{
  "hidden_size": 256,
  "routed_scale": 1.0,
  "init_std_router": 0.0153,
  "lr_router": 0.000423,
  "max_steps": 4786
}
Below are experts of layer 6 (counted from 0) of a mixture-of-experts language model. Rows are named router (the router's row for the expert), gate (a neuron's input weights, with its number), up (a neuron's input weights, with its number) and show model dimensions 0-127. Each number is 128 + 32 x the weight over its row's rms, rounded and kept within 0 to 255. Numbers have three digits each.
Before each expert's rows: "mostly gets" lists some tokens that are sent to it at least half of the time. This comes from a sample of Wikipedia text that the model never trained on.

# expert 15
mostly gets: " Date", " Total", " Genus", " Coordinates", " Location", " Website"
router:112135085106143089154124090130112176137110115111072087134138143114127152131116184132112146149132162103133086123122106141119138119119132073182113124105143106154092078154115110171121145118079129138143129091153120077141067080116108117062041112142126121096135055169096163090132178203089190079047140112114140114139074083096124052131108140149100135113131085111154086164179122081118122118135
gate0:108162070107106122158147098122132131112133140133067135161161064122127131174103133128127071143085118170124115102173145090114123108187068108118053087160135167123209116146133101118126114165122127200144121077173128152056131132164154126125132126135121139120089099127107133133083182093139136104125128119182178132134126019124131184145136151116185160122148186132111182125198127209123117115112
up0:128062126163124083126125072082129129097194090061127113145134128127135127135119118122128120128132120109116128147119127136180255134138155151125255135093135125235101145165128128143152141108149127126131127127100109095125140127169129187122128178093048123129127098119106128108130092096173134121145132118135184142208110133128126132183121105103178084092197098166127146114137105044089126135191
gate1:168149126139150138103126160102128124135175144144087133136100127012124220117112122080144113111133127136141097012128107120111156145130156134131095171066120159102125149109132130233211136103119125107061109116128143124118099059124147113120113112137124037115103143154108134066127127141177132099129122127140072128105103129130130130075094100097157094121121141131108128048143120077017087126126
up1:034112118133131122113174108142114198125106128127135122127132101207108000178204132124146143107112136131182127158129144130127129107135125124119237061221153121148134112129143117080128110144152129130158186134110129187192218156130101150129183179126118165160130126099122126141107169126132125129091126138059156155187170125125126096172124102134117143135132096136122179121119134148170126139128

# expert 30
mostly gets: " David", " William", " Robert", " Jean", " Mr", " Chris"
router:141116131165086085153094071133075101098114183164166135084170064146116173140140124141192098110108062120113146169122116125132151119126118139166159179204147158139085097153116161108134102138071115142154149082130128093093120145078132104120151129114093074178121143141147117171178099109170169113147168101120063124141140126146153149142103085097130171111113213113137122135134145145167127111081
gate0:184130105076140149094125202138106130065098138160126159032116115143117079115132181125127126130092139163129122103166089075132168142133117148128125099137117142128108084106129099121165092095126075070093137166195179126128128108149132127057129096041134152087142122144164109049160109098071125107105105142140057117122116089131088100118130078124155028234138127041135145103114153126133117126134
up0:123118133152130124133128117097172158108122114128091127207145135131138167135132127148149086128060129160127172129116175127095099195174163125032146179157106085175140120134108111114133164148185197136130122123125145120124206131131121132175128147139164105151221115014153154164141090104102086131194120152151165121097128085103124100213099103138128159132137134151131126140105151108153125075110
gate1:139124170129116194087124123103131255112120143145166159081156122141145162153070112140123107098122113092168086147134126141129084162104159081135135176122146127140136134132123111129152078041193130130121121116179108200119057074118141138091116127061131128089121168127128232111091127138164121130128122154112114126142128150087087093129123105114165094188149130128112163126099129124101128121111
up1:129124212132117230092126212166129137071161138126158124111170077132152142128132128134122138123101130081124113128131091130127129114138100140214127181137132120130126127134143126189187137064164109093128077119188124126052084130080124092086130137110123127140122192152128176125146149127147109120126074128190143117127140204109102130152150039118155130108115146078102121129114077154118112172131

# expert 12
mostly gets: " made", " used", " took", " began", " became", " him"
router:158184121097142106095143137097111113104150197111085138110143136132092047087144131114127108070150194136108129068122113079139107081097133105106012113148089132097127159139123073193093146151126093129095137139137148124166126096115155125092127104083129114159089113087082172085192159206107102083107141116123082159151171164129155129111087129159163075102135095115156159086150067109074143144116
gate0:145136095102122081118121115115196093091170106160164140137071126066147106139126124134138128024152144135088097078126097131130151153126092132126117113128134172038127120148086107135129126084125083130116081137126128100173154211059154219137190093147085131155114119130138111154193113118060125096134116110126162159115136123100125101156125046130138129243184128117113116132179096095105134193159
up0:116121173148138129094145128128107152174169139087179125133154127128091146127152130151061091129091106135134115198102159142171153110128150126118122098109114141152118116099132127128132149133150160132169135137082090129033126114107127128115162134073105120080122158122150134140028138105120097144070255162135124128167059248121219109134144144135164128124114129138158127090132141072111130125100
gate1:134116121068112161073138116127197121109125120111128123132129154104094115179145179090138099145124089129121157154120150207151099111123167133102132155157129155122150179159152141072063078128163090147128166110136143063129129221127135117099103132120108090130127105052112202121089034093127122149107081155142159130128133136115128103127121153132100137064120135103149112024203136074127143149136
up1:111145166098125127113123118135192103131108140072186095128128194124172157174128132116189094142161099041131152112111147108125124141155195123091080098233089207090154137148158158161105127127151128134140131104105185146087127193139134117117120125107123111132167130092084202101096141107098198144132150126164144089137118109137128100126080130108127168186154091055140122128126140088213129154124

# expert 6
mostly gets: "ations", " people", " members", " these", " those", "ants"
router:125126123154138139152165141160093162138115107097102144066085139180115179158138186073170139128140139204112169111075103077067110072058172141190114175154102066074111098194077177144116126124076125184149136135109113179154072153084157118100171114157107104129119167108164092171129091122145101141159155113117177167189150095130115071116122153138106157162183134103126113139067157116124107176093
gate0:104047128115155130130010140166194127113111127142060145122159118151163120144082128123125194127086108129096081125073132189127119137118121144075142071126143102056113127174148129114070103143119065129130126131060129123142122118133167123168133142075196112135154197167128119158144120246163091120103075088145130141179082152098133130122125171131115144105137153140102089054122112129129184159101
up0:154131139128068125111164087086165129127110138191130130120074135077124157073131169104145062104123128156156149128149148118127135099126131159203192128202130171189120120130106090198135159145147201089126127131134117130156172081039061121094124169092106124139083089116125132106122119101119128128127178215147142182141160091116128120131146060122135105178151109076154150217094164182129135129147
gate1:132199128133128133166075181076111199140128133128049124128100157143121121064113058130135128136157094102114213064125111149132098111134128154128127118105118132131077112139154151166146120091165087065119126128064076128153108170112128130041126084102131180097095164101139148100134140150000129142123113057086126119131120108123082133193128114126117120178129106135127119157151192126118130169137
up1:131179127133089124135071210094128147124130129122126126125112165136126110054112112138128106177136115121121168132048104152155113117131134152131135098157118194124043108180151143144142130066167083128134126126142070119132130132068120122080119121130113149126103161108139203077142154145112127136141060112137123126124158114109076087189160062138127130137116135116134109209138202033123159131127

# expert 27
mostly gets: " David", " Robert", " Paul", " Peter", " Michael", " Martin"
router:116106153158102112141079124128110124086130144147165090064175060145113094100083148174116116131126093056100127130134105171098119149125115116103146138229194139167081128137127110125127147081131079145193119088117127127097123141103077161118148115092133064135138116121166185133151116136194129122113157135157146114105157175111111142138132107061156147145127203125131118112092144117123139135116
gate0:138110099128124136099094125120155156122159128130243130072060196121138124125179127092127140113138202071134032144096094218162160150127129197123080129106157183126105101185161133114145121152171094096110139182098124148108168126130143102110193124125087123068132040132116194131105123130131128148106105128126143122120112128160040111110114098117110119109084120136133116109129107187123070176136
up0:130134114122128109138127115127116108186081127148066124145181078143122208135064137162120105127087128226172197129151097021108101042134139085151150146166109126145131125064114131138115138139062181150146110069164124127132146130131151155143038132176149139161130212099132089166131173145124099124157129129128132129131138118074168106123149127135176128171194139127192131223139189111136138104135
gate1:147126134129099129124148092109047128154153117113172153129128145129109158134115135131152129093120111144140121137129047126104019054178081137133165124158132084124125146116134081161121128093126132122226084124151087129174127162134153142108104139124150119179168047129083118161107136125074196100127092119182193128080107121126128138125155152139142126051139141173202121091126129146123118090178
up1:123138088081143124149110153128180133129108139182092064160171127114166115126134128117127185157133166126051171124085176128161136206117134125072114135109119114120125100122163157119127119120124128136043135124082087168128129061119079187142154100139135092049102238109184106129123124080145104127119130140160123085086152123096130100129071115073124154119171117153106135125137149105145172137081

# expert 26
mostly gets: " Museum", " Force", " World", " Marine", " Civil", " Army"
router:133085113175143122165105081182143164159145156078091067139179115092158201125088168093129116133121127158081088171111088115171124108119098194087147174169189131145093092190169155154184140053123125127154117068095082118138091153102166187089160117078135086090080123121120143171116106110116121110133169117105195042135185154106110124179141116151117121170105143083180100141103118111107176156104
gate0:132056171110177134066149109113077132122135111149116126059156178154112120115057114125118148112131129130118106094022116178237158078094124114146116150120183129100122126153159165111196135125058139129117130158126147206123175128128085153096110115099127162098130099079178120103098163118127121128135136135167122071072129110167104139081210145126125122131126120131144103138087140120121129129114
up0:141152116122086142123084137078126124132131119108102139125071149129156162150126141159113131118122170063142132123235168145125141114063067132110132141128140157094117094166128162130148090118131118101127128243121143159113123170188135123234143135107179154067166123090134125097129101179145117229139113139124126160146091128117089088116119107199114113114152126142124157156102100158201148166092
gate1:103073124123102150145129092163129114128167132158120127113124147143161137138115147053131098135072124126131115191135166128080105134104152142123130089117084102169101082140081106197126140115159129229133128092130136085129128139115130106079149121053052125089127137110236116208109121129135172130137103055206127061120047168123139127154148121164138128152118163126127131112135129130173140166194
up1:128126130197155122083040173144133158125157165120155121136132144099095085124153139129128132119135122118133111042138121184130230095153128101063145172068161188092099089137152171141172139131127122132108049068159161137162153134128150140082156142097157082132150126138165128114128128130123134078055106105116131133161128156168100113123134118134144145125128081138130131155053096123138128127105

# expert 10
mostly gets: " November", " January", " October", " April", " December", " June"
router:096140122080096084141103151136185117207164154177140093141155131156146139129132134115119088139153093164182159129168125121163127159146134110112112116125144102114168142146119118151189140106116143103189121077164142101170104089145115081090098165168114093130150136049126158171105059158184056159154166119147139166082095089182119137071172107117141123143159084175140088067152151144156191181145
gate0:056059118177110136164136121095128139085111116042188126152129139117143206106150146124126158139100142140100117109076136132195137163130183114170187087132160157152182193147105127127125127112095130121087131166118122175070150131135164116129120119133080119185129098104130119124217089130201115129152153163143121084113177156159127153218072098123029088180176183136095102017124159131190146140121
up0:133135101136137137096148128129108127126131128142134161104162126093057221109076063082124119109154155106119118095153119141126150120094126167148140151125206187114128124089113099138108128170152130160093137078111156130090086157144097163110128120130086142121144121095103149146143129158123091127129119143129135042105149076126147102149127127127133120181106188218112159119090098117204139121118
gate1:121176126111099124159085099033139129156159125213117132113101106130173142133028126130126153128113123108211153134139040172119139113195123126128111156225138140124138147134071154118114131130111121139163138023130077157102134130120114134189033125158121110113167121160118042171131169150112142134126143122129158104151132140045118130136145147130161134098119079239161125106153128147173182145162
up1:116123113118179133113166128128095136079152125084103120142152128086124089122233128127132137129152099134062126127092255062129153112104155120176139085108086110131139138129191127106133115138090101112080104172162173175125118128146140133077172098121146133166126083125131228104095127127179141129129115135162109175131143142142125149187095077149095147214062188065132125114115158110063066103128

# expert 0
mostly gets: " San", "č", "kh", "zh", "ü", " Ba"
router:124092136145071074114084131124067113127094185099180094132132126107139092129113173141167133100175067101039102159134132126129145120114175127045112161186125142099149137126149163119106138070165125142205141081139113139083165159163105143137195103115138097111088111131137132164124079083141164112110140189140164046083094173105120150146156131161133116170146142100093154128080154140115088116152
gate0:140109123142146122181141142117046182132164140082142122132140126127168133155119108127121202136128150132078141141148116122241134254158125132147126128125038179108046123142121132104137128164130139136136149126145120120127130092108107136117152152132125078138120139128117165132151117120093112105150182142079194056157180144074160096108048120093129136145129148136100127127091150149129048171088
up0:129120122130090127132136150132102114095132101125144121128115157152123140128127120118087132229130148118109129091139079149158128156157130146102126125141053126164052119085101087105173109127138121158092131130120108046139078141167138172116080124123155077108146122130116151113123143179133182150164133149102112125109118130148121134120128098113121205129108143126102099147098147136000089069157
gate1:120115123177174109126136133106157146099159151179124152106136116133156114160130128123133125129119102118129147120068159159134083147117142181115086142165130158091130171180117129167145134107124181133165081051167118128126112189104138113097119147070113030130064116162130088138157129123117190119116131145103150106139197129015098133145118079089202093109127016108124137181133152083029136153138
up1:125140110127069157141130113140153125104129147114182084148136115105108216085120127125086175124087135206082177141142133113108142137148058102144150114074135125163184124082116109057119135157135125158096137128123204106155111126203133147135136166098127166120128096117133180133078132122235055091144135074154101167137128140203125093126087164168094120128129144087089135095185119129166136081119

# expert 25
mostly gets: ");", " Coordinates", "-", " |", " –"
router:126104137033166077109119147155108105083141093102101139206131075087120097124122106116136143124106085054162113118136161072160179135138152170055153109156138112153169122138141116096086152123148132093092129138147058176087122084138138154152116118136116180152111059236079132151160108129171114123143119105092146196154110140096098103094117130091151126119135052147143133158102139137157126112102
gate0:111134131109104094128165166132109133113181130152126141130142045128118163142133203099164153082171089125159142175167179142124165123142178125138145102122154151142110093132118187155162107078105148174154137009189134152142103127123129125153084085098130125127092125145036122169198161068148125140149121176122109106131140143116112114131068105121155139120165115057124106123091098129126150129109
up0:147103160156165128124091109137150114111111132062081090137125165139153091159127027132105089104128152128048086133103098117148095139125117157101128160120123083095128123127163070120103255173162121053093118173127098130053132112131115139119149165135104134127128142084194126073064066115138118156113124122128158131113111132113127178139157131123117098184077124146131133156142183127130092130139
gate1:111160212138116110130129126080136160111161130090134108171100149143102080090174131101115166125022067156149088131133160127201127123140084139126131125086134144108134109098222109130137101175104119147167108120129130154124131129147160135118123119070123168135177128131134093127118128149125177120151144115178119122135099082106136113134142116081105139129139069209094095080142170115132058159137
up1:178073109130118138111129114121151128161077128153130138095181114129128121128084108111157190121139173140126106112133129138135135145114153105137088116252128172119104127194086131120092124038166134180114118180092177104109092214127124118132126126190133093132130113073127152117136010108121114127085132133126153127105145142162123120111126144158194133128128148081140142154080101097130180115115

# expert 23
mostly gets: " social", " new", " political", " interest", " power", " role"
router:176169150140150112157128111161126132118123168160129147132124178117103188103114165087137113136107145116153157116138165097119126092049100111095091177117101107123107154169159118111135137134151120152131104210100134117141160136118111199084100068092068094142115142111172096047136108192112102123083126146086143131156202143128121127105086168208113090147117153129149127080095118117138129127119
gate0:148129151117162163165135152140054094126089119082130116081163125194130105129127126052130135085101110147127116158069127151117124148114151137144126182123130120068127137112157127119128134125080097096149129099124113136110159060087125130170150082128111119130142130085169149050110103104076145119118114125145142180110149000152174114111162100107152133158165248150126114142097130111128121175164
up0:183128089173127115128123092132161138141160097163092105119110136134129115135119148146128119145084120112106169123139157130128158072183115109096174067131192155255148138131121132148127040109158155104120155127122115128157144174128125126123173191099127140141120057172132125127127094120162126144127143071124133117101053142169130148133121118101149067134109029100086094157149162118169133153158
gate1:136090129165043154176092063159124128128125123141181125134127129125124157140179104133151165082120121098086103074128125093115136129127134159104154109143056084148091129117184139128125101114136161120130134166159131102130118143099125116115062119153119153076132132115153178136125155066163143120126123134145118134095139079189116154154110131255096105159233121143097128108155124104123130159128
up1:145128122188147135185095095138122111133117132078132112128146129181115166124102142112123163108124129094124074100059153112143144137131093147074120075090093176133039123130146133056126104200086126121157155121130141168148134127145128130123110141130129093074115099094168155127127171125159153114129111127141126128089129097215048128119136124218106102156191167107128125175129137103089142133170

# expert 13
mostly gets: "′", "″", "°", " ft", "6", "7"
router:114148114155050097089179097128148136153121168126125136164138118139120141118095142107084153144105111195127118178125123115115111166111137111177173154143151110091104143139191106145168125120151184168123165079136115142058086168102129068182133094173138084182150187079066074118148118081114123071139138162115067111163103106144094097100116149159125154127147045148084121106197151110135137142174
gate0:106117093150125136090138138151155161068144129130130110119142117139136165119168070124146061106139124146123129056130177123142132146082122141129117125099147102108129130114178137122223148116121126152116126132125110135134193128210135159127124128149074129071146085124142145122140150109119100180141124061127123166115088132198179130168155063101122112119233134139125107037141125143152139122132
up0:131082130108129133216086124118129120123128129126107125102119141131113130130085125148066149207152130110130109119127143084108127128226128121131134120147091143140122143146111101134059118161128141107139133129160133122121134141128128126167125025072164144164131140095105105128119083127128151075171135177153142116131134111127116130130045235134145176134140072098129142152120093135129095127126
gate1:114121186108117208127135164116130181151130143143128148143112135152098102114139093140191115148118167123128118109079140129159133106134160077144130139115158131131131084141107111158128129125156137127131143116131069124108127059141127111163136050141141151095110116047108129129129093132157138096137151112119133117142132159133092161104114251082083131030138115192097060103142115140100127124131
up1:160149107127093123125120128145126097061125138124128115121197133099128127125122185067036190175133050076114135131170084130130125122211077146089087114127118096127152135099121127082146065131128048189126175130116154123125147131127142146165055185134131140106133164161131121128188120165129109132124128129086127139101130100140164155132170118184161156200129083130123153127112138198083148123130

# expert 24
mostly gets: " f", " b", " p", "exp", "circ", "cor"
router:145114166170148124122132167142071143059129172099117055124092116117115099119139133115155184125156097102176137156149114101133227138146150126183195131112093184166149166189122144119152129173130139086169085172143112174144109122145141126175133086113095127144131099110149098148143137120106101139150136123141187106160118112145083186074090140127153150120118154113104157139085137125129070146083
gate0:182106128126130119054128115134183063116126118148179066079122115149132183149144171117185128168139127125102178130101094115126078172100122123127130100175126191128190133143088130129125157112124133130151129133168147132092105140143095124070122146149145224155127137156130132115134122140134147137114152127178135062070064052148180107145085168171109131128083134129116081133122091119118119126101
up0:122112179137116137118130156112147067166070123128161127131124121129147137179151175142121164163157106113099136105135130115155154125120096127121131021155112190143124124106064116129111124135153170131175197110173126151114116117154118110083151130134180117223139154166129109105156136215105123118105128086201134106129122094144187133126163146129135127133126127127145059130136110143151070139056
gate1:169110081124114150134072156155108151135154126163106112111117062173127167152123142115109129111086091125141128141098137214155117233134049125185112117063121114127117130117121105129149091133195116127113131107082168150087135119128099128202146126093161121167122127145163158083106148122076121138124185118133125095129144052124125121127114195131135133094128105142138122131004137113177088091122
up1:104121187163135071130152107084135116099151127116133114200117127113121108083173151090131125068168158210135124069152116089097186128105160027151118139177127147119144132132140161120098125029087122108148122136153127080132126106154140128114088132114152121116125118109084108176079088113163102155127121139128093149163075137114161128171122073125229059128157130107153128127198126115119129113130

# expert 11
mostly gets: " city", " area", " town", " population", " episode", " region"
router:174166114139104133144125119152080129186170150115071121129133199220123151151104160121172175136140107181139105091103092132140169095065103141169151164078096153133111129110112176200159133133114099176131115064081145117108141148062199129107068087162055105134162138043092147091160119123120139164118098055086194132138111108122087131131127144146099158159136071102161154106097165147166138135118
gate0:124142157121127154129135153140127102122214174131133116106144102125127143160120191144129133128129126121128112121111140112100159138146093124137131016166171157193138172164170156125128121162029083134168131170121126125114096116133136084129101131135107134206149125118105148121126127144092119129043217143086201128120134123117134132093170165106174174118160084129100129126080048143186129183097
up0:091083119139126115128116126123143179112041128120122149160079151134092109112142069099143145112085074133117124116181098141145126131094160134167185202103069016078107113128073118132097087095183155180108135119174134144136132129091110143126106162125120120099059093134168156104102101122117143110147052110136105094132134099136131098152130090161091142115120129110129133160147125128093128068128
gate1:112127122140121151134157150099132130073130164113184133107161123145123120126127119150147118174125128106130144176053117132114115128133210129123115111153185110190128114139150130170125113122127089149186194247089088131135123136113141195130114145158143169096097133135128121091101123145092149219071127125172126090130202186124118036135138131118129140099126127121117169106231116040128124132114
up1:190171191138154067120126134138095121209140041187053100140112135100147128122120088123043129117141128129130078114191180100195126085124080105117134131101118155095153118141105121014093151130139132120100072113124114155128104092128051061129122116109112117148137094147158148122169105129131080079147145130110114167127116099121199156123125120147121104129137105130132088145089136194131165096167

# expert 17
mostly gets: " MF", " ENG", " FW", " USA", " FC", " DF"
router:075147138182115141112060156105095128108118140141142170107113124158119122129155121127132183128111136093149103143131168134101067134092105120130169159161123060115143145083102104099128121143070132128162064166095076119092124134119158133141116145170119087085141058170126160104127089160067110130140117144059115193140126176116116119130184094162141141080084135129135129113123128131087147097128
gate0:213139145089102123128162133129094083108064115133121146059062203121101134090164118181141151123177166195098152140179161081202126136087129063087169143123127133102126097110143136127128123123145129119144136137157121131135118104164127115127119219132062139126124150112127117106168118130121137094154214141137191127155171120127136116191134022113147116120131125147138130163221141126143110121122
up0:104129131141127093062145183131147074089131152085170100083149177135125129121150099088129113108153157126115044125126143110123123120111119106074148148102100184108115133106096128131075109119134111146159128103125115164112105141127121113101110182107034158157122140169143201127146152195092166127157191121232137132146192210148130130176109091120115179142103182137126128114136166187122172127188
gate1:115128105128055060135157134123129123141144106141127144168128141098117163128184147128119193125061124110162110130161110152101102134108132133156102130136092123130127130129165121094122178037148126124078086115126084041127137145167131097111155100140116139136138120182082083157164126183108123104128136115093115126126190125076065151171104036120130148081191151148105144138119108149193103140143
up1:119161165119050172129131102124159133170130133084143110145124129158093135094140157128072153123128110144142071148115128123132156189138141133145127124124236118105132142164130168162108143121116109096144235166093132140217161224172169130128103114134196131099131163103133081124122148082127135133119149112154128157125148176075132052179138155122090131128138127062126115160065099131121115130122

# expert 4
mostly gets: " (", "/", "–", "(", " [", " (#"
router:103036132079124081082114143134143109183131075150133131150063147100128168161091105141060094137123157156172090091133141100143122129103150157155157118049149150126145152109085169085142091145106057144088120115112167092198121139176132131099126113127144151103135195106107090164111164057086116156187120141116144133138100104138156115147135098126175128150110166121108080104124092142134125131135
gate0:118123183133165113116122131145127139204194199128096168162118121128152131128144125119023125195109093196205122148127126097175129132191143138031128129121134153133162173075132093180102130123120138078143010112136120148105128127142098074135081139117135146051086136142145173198085132138181205146164123130086131128151164078155128136126158129106124130140123163108098095134068144126150134155123
up0:180124166126094124164128118155070125158194133082048144126120134111197133210153127143078135105155128087150115135126065112150127140128133116101130122111133126068143179150138099139116125150128177107155113156073123093106151127128128138117157129095152130114110073029137172169079116129097218044126131236093079127193092125077149132155105123129126117158144137116125071106128129113145128094081
gate1:118122087086097157142110144149147152146133163137126126150156099129186167113125087104070143165131145121105135137096164128107114135186148099119143147069123143127112130131179119137106123161133127138099099100126142071130170133109135104076123221140131191012109119145110081185140140142105146129130100112154163121030130130151142168110147117114213161148134117181102142112173127089079082132133
up1:070122164180142121145195126120112130071128080126134118127109177123128158131124181134113115066128124093177109120159093155146118127094103131183138128166123091091110091131141194155131125060132121120128152136137150129106126114093145190128164114104138141174095138106120138145143120108139091174110164123113120121165174128197102044095104064133105117121129087148187159086129123137141148172129

# expert 31
mostly gets: "---|---|---|---|", "|---|---|", " Apps", "|---|", "|---|---|---|", "----"
router:087166138178118108127093100133185136089137126124149139139098126148136156218131122170096115159146127088180123127155129085150141154092125162113168134156159117084046113094111105042075106122115098120102129116133118143130097101167114138136158064173086127177130108117116137111135123137151106180081154178129176188120113135136128084164125180128084105181112079145081110168148112065088104088139
gate0:117116091117124137128128128178123126135126168128121150144141127089128129049115102157128125125046100126148116124131103143129146070124061128131133145156115085120126145071139122118136134104119123138127129126148165109107130076101169121193149076129174121106080130074111130147126132103119123041179169137143136084095128246118123113175119158118133125129063141123192128129117125107147112102179
up0:075075125142189132140108174123126145111161086143123125166077176127144071131109138133136138127120133123115146127090165104126071126128167124134176118128192168125116105128122129099137148118133143097130170125106099127119122146133107086071133116140093089134155181127150117055075129184127135172146064034124125130084089064131116149107128090073139114141207141137127120124076099083137169113130
gate1:117142124078127126161105130137123144137136118133085122170127132150157076131127137087134107126049125128119122114110159107192151139114164115113043135083109114069194125154142140152128112148109121192152145119149152140134134128133132146081115245116148176159130113142140180121152119086127161104121128064121093127088085134197148114162098135168070173129157140166127089086128125174068111142134
up1:075113105129130128142083130087119154162132134224139088197127118142139131147101123130120133179095114130177164127117150094056154140155143119076124167129075184120144118111130132111131123095129161144177129084165176143127170134127127177105127131098104181082113174130151054098137230064127127138124108127129112136057118102136126133143096121128137132138151165112072118130165139106127129141149

# expert 14
mostly gets: "idae", "shire", " London", "ensis", " Afghanistan", " Harvard"
router:131154100129097133161149128129116109091122106119159127086157161137186135125077138076107128129128105186078171147064099133154102095133103149109142167214094153088137132168101161153140109060112125069154181067093066054159106084120164148048137126180143050114048147148076142150157108103117118072151081097188123145120170104140129091171119122168139160164107124141164157123131121140138216148166
gate0:123128139113146142128165115075131128192100047176156126102121130165125110177129117079157166145110128070161204093109130125162106128137160143126120123120178147128135178127206220156132110126185107132160160122122143168150120117152136119084048129120133124097133134107122136132117121158094129129128132129109124129087104135123142054138124119127148102112107100128125111121136134243141123130227
up0:135142139140120116136128142103086144115156150103098120127080107100135153027119127131126000128142194160123038135195069154042151118115127119128166150133105126166116108152060051087133166146131163120126116128126142124110128132127119127132156127145123090119109128141119127155114153133146131109127126176183111208148172144132122136083160125130098149128135113130116178134137129053083133122078
gate1:181172136122126127128032129120116093128128096135064114191105116129135139130108138130159150173129130105123127129172156091121139134127143127181086120108134114086119130108127132101120068179119091131107167205117030133121146082129110146109111110128147108165120147136123134106138080158087128073047119151136172090128125130140129123120062185209137136176147126150141183088158133150119128047138
up1:189161133129127119131053075087119086043119110134102116182098093073140135131112119103131128153115134116131125151125141099076127135125154132160126132109106075128138140080145088113148062128113121128118120255122026147104132106150100146158108122115176149204125152137128136089128119137126137100065127140135126082128153134137157115117132154190142130136129139129151228099147134135105084124132

# expert 2
mostly gets: " American", "==", "See", "Scientific", " Italian", "Species"
router:146106111185175195135161166197183154153131113096106097127115173135135131167170097107192133081150129175115098104075134180146164159121106183141175105188115103104130118123116176076098154096112128107111089129099157129110170148135071111079075137126142186123115161189121119177120107124091097105101123104107195163139161109065140139104147084162121112114113140152140148165139087144073127123097
gate0:135105147072148172185119103080146167154123132137155134100150128178121128158128124099127138126129091108108127079102131151132151131118171163157123123150144167136126129136114125127085102141074078121178150129129121139111117148105131091140121116140123144123022128183139134101160064110045116119105185141112098071085146068125125130200107122113106151093131138092128125102152116074128126129178
up0:133055164107210161160125094107128150099120122161163090067133120127115171249128152038158122154121120142130101088111123128130129141105234169132116140136098138123126125161116158084128103148066127114122128129141136145104134130127109070123123125125132084125125128192110149107208126091057150100117123154136144150065178125111117079171137117108146159122132070134093136106146117090097159140131
gate1:126097132128193164000101137157124121131127070149106145127133157141118128126128136125166151231112126159113118126146098133114127153113119136056198020119126154171130159150164172102124123128130196119157124088124142098073143109113137143125154109125104081155137121160169184127167140142135093191144172134102167121176089135111162116110113153100140129115149164020107147140149086128132118130101
up1:128152136133135118137076157105135129148127208079116130129168145163085112178106103189101183115096165131045083121137121118056096153185129129118122063137088134138106104122134131088116107098125149115206128119153120120138119103107122131112117135160073090082124117162125155098149130181154124147057124141146125083125135203107144155112095134139192124136135127132123111122204168115142124152134

# expert 5
mostly gets: " released", " Best", " won", " Preced", "Best", "All"
router:120144157125134068130166138077153076083149076155070108180105068086152105123155112067170179085142138154060062092151135091151099114143150119099109160092122107105112085136136094118134100114170112128105095149149139085173086109170137121156074107126086107130125115109089186100152155155121075124103073083125128095150123124163121158076122135154165069110113123094117064152101103142174108133101
gate0:184130216124094108164158130081154164103160127100166080159121119047123112159144124131132161092121129103079150201123122137099101137145103138085075135134048128171130115100155129133122182069094118125148110126178176144128155082072138149202124128128118122173132082061122138129133167077025124140127157186082130172210145138122126126162175129136134096200116122152128125215140079086084111223163
up0:105135071175166111130058126144123107124135168118181165123192106133138125135161120123130173085134068078137163177133141044124120116059127124168102123111157090096105121108115102077095129121147136094146234130147042150144133187156168156099130117160120132141148141218156133151127135128160109128157120145126160127124155125157135130127095132112145163122138128154130092089113114113098128229097
gate1:249144145107186131154159128126123122144156187123146134141147167137128125111122121126130128134121122129126103058136080068133147150119124149000111126152096100125117100146149091131132184123045101104122095120036130126127085122129159138102157161126137181105091146151126139125181152133100081130109048082130152133123090099131098143113111129124152132096121218127123163125120136100130065126115
up1:127108158149133119144096152127122128108123128122126141138105166189123187095109129139000071156106161125125116133178168197138129122112059141146139126155128115128112080122173240131129174119136167130117117129112076122151130133130131177125135125087087134130126162124124053114131110112141090197143094112098136106130079140130128120131164129149144109136094141078176148134127121060134055149132

# expert 20
mostly gets: " has", " where", " have", " than", " when", " there"
router:129144120129101174078116152086126104143154129143104128099061091109107167122152111137150120128171094146104183095062121107093101124077114092140090078108097157091169158151107131140105100187115107074149107144153139081120142119078132123100087113116122106124155129121100125093136122135128156126114162140150094167160152086092169159117096160121140133076168103148142120051100096091161076136122
gate0:132131103080143128121147106127109127159087136135125202132151131128130130126135131110127143117166128182115118127134067135131111083082148125112114152149141128129129129131134174169158137120100126143043179195115164120068064098156060000153075122126134105137119133131162102093088126132138110101090090182128119092136195124131143099122178112176130138115136131123149159118125150142129252162129
up0:102107142133128139104086156075130068118150121154139112119154096123132145102131127124108129120001087140116140119156109137129137127130129128136117129117150119123203092083145116118109159087172117137128096117146120176134144092099028177180139145149134184147133128090020123145154124146132115097188165112125104124128128139128185176129152089102155188153117180128147105124091131125111133190158
gate1:165205032130104124122166151171067124134116109126132123102113136103075090126129103120177136085149146187121099156115104124128141113161128111138093152108137071030113082163131120124064150169122207156088178147132170121132129144140169123157129135117117121127109148115128159081146078198135132119021150185094128149140150134113108116093195129121104213154128134148138099128150133043125149129138
up1:087133104125132089151162134183179113155176133180159129134121158174118104143130119127142138128125128130135106131114105143145130110130122086080170138124106155140122136128131143099152143129123164113113129173114147190131123124128122120129120067153128150128183133195173065175111132153115122076255181121065106081119108155140090255093110114112120096149128061119128114125130091124139127118099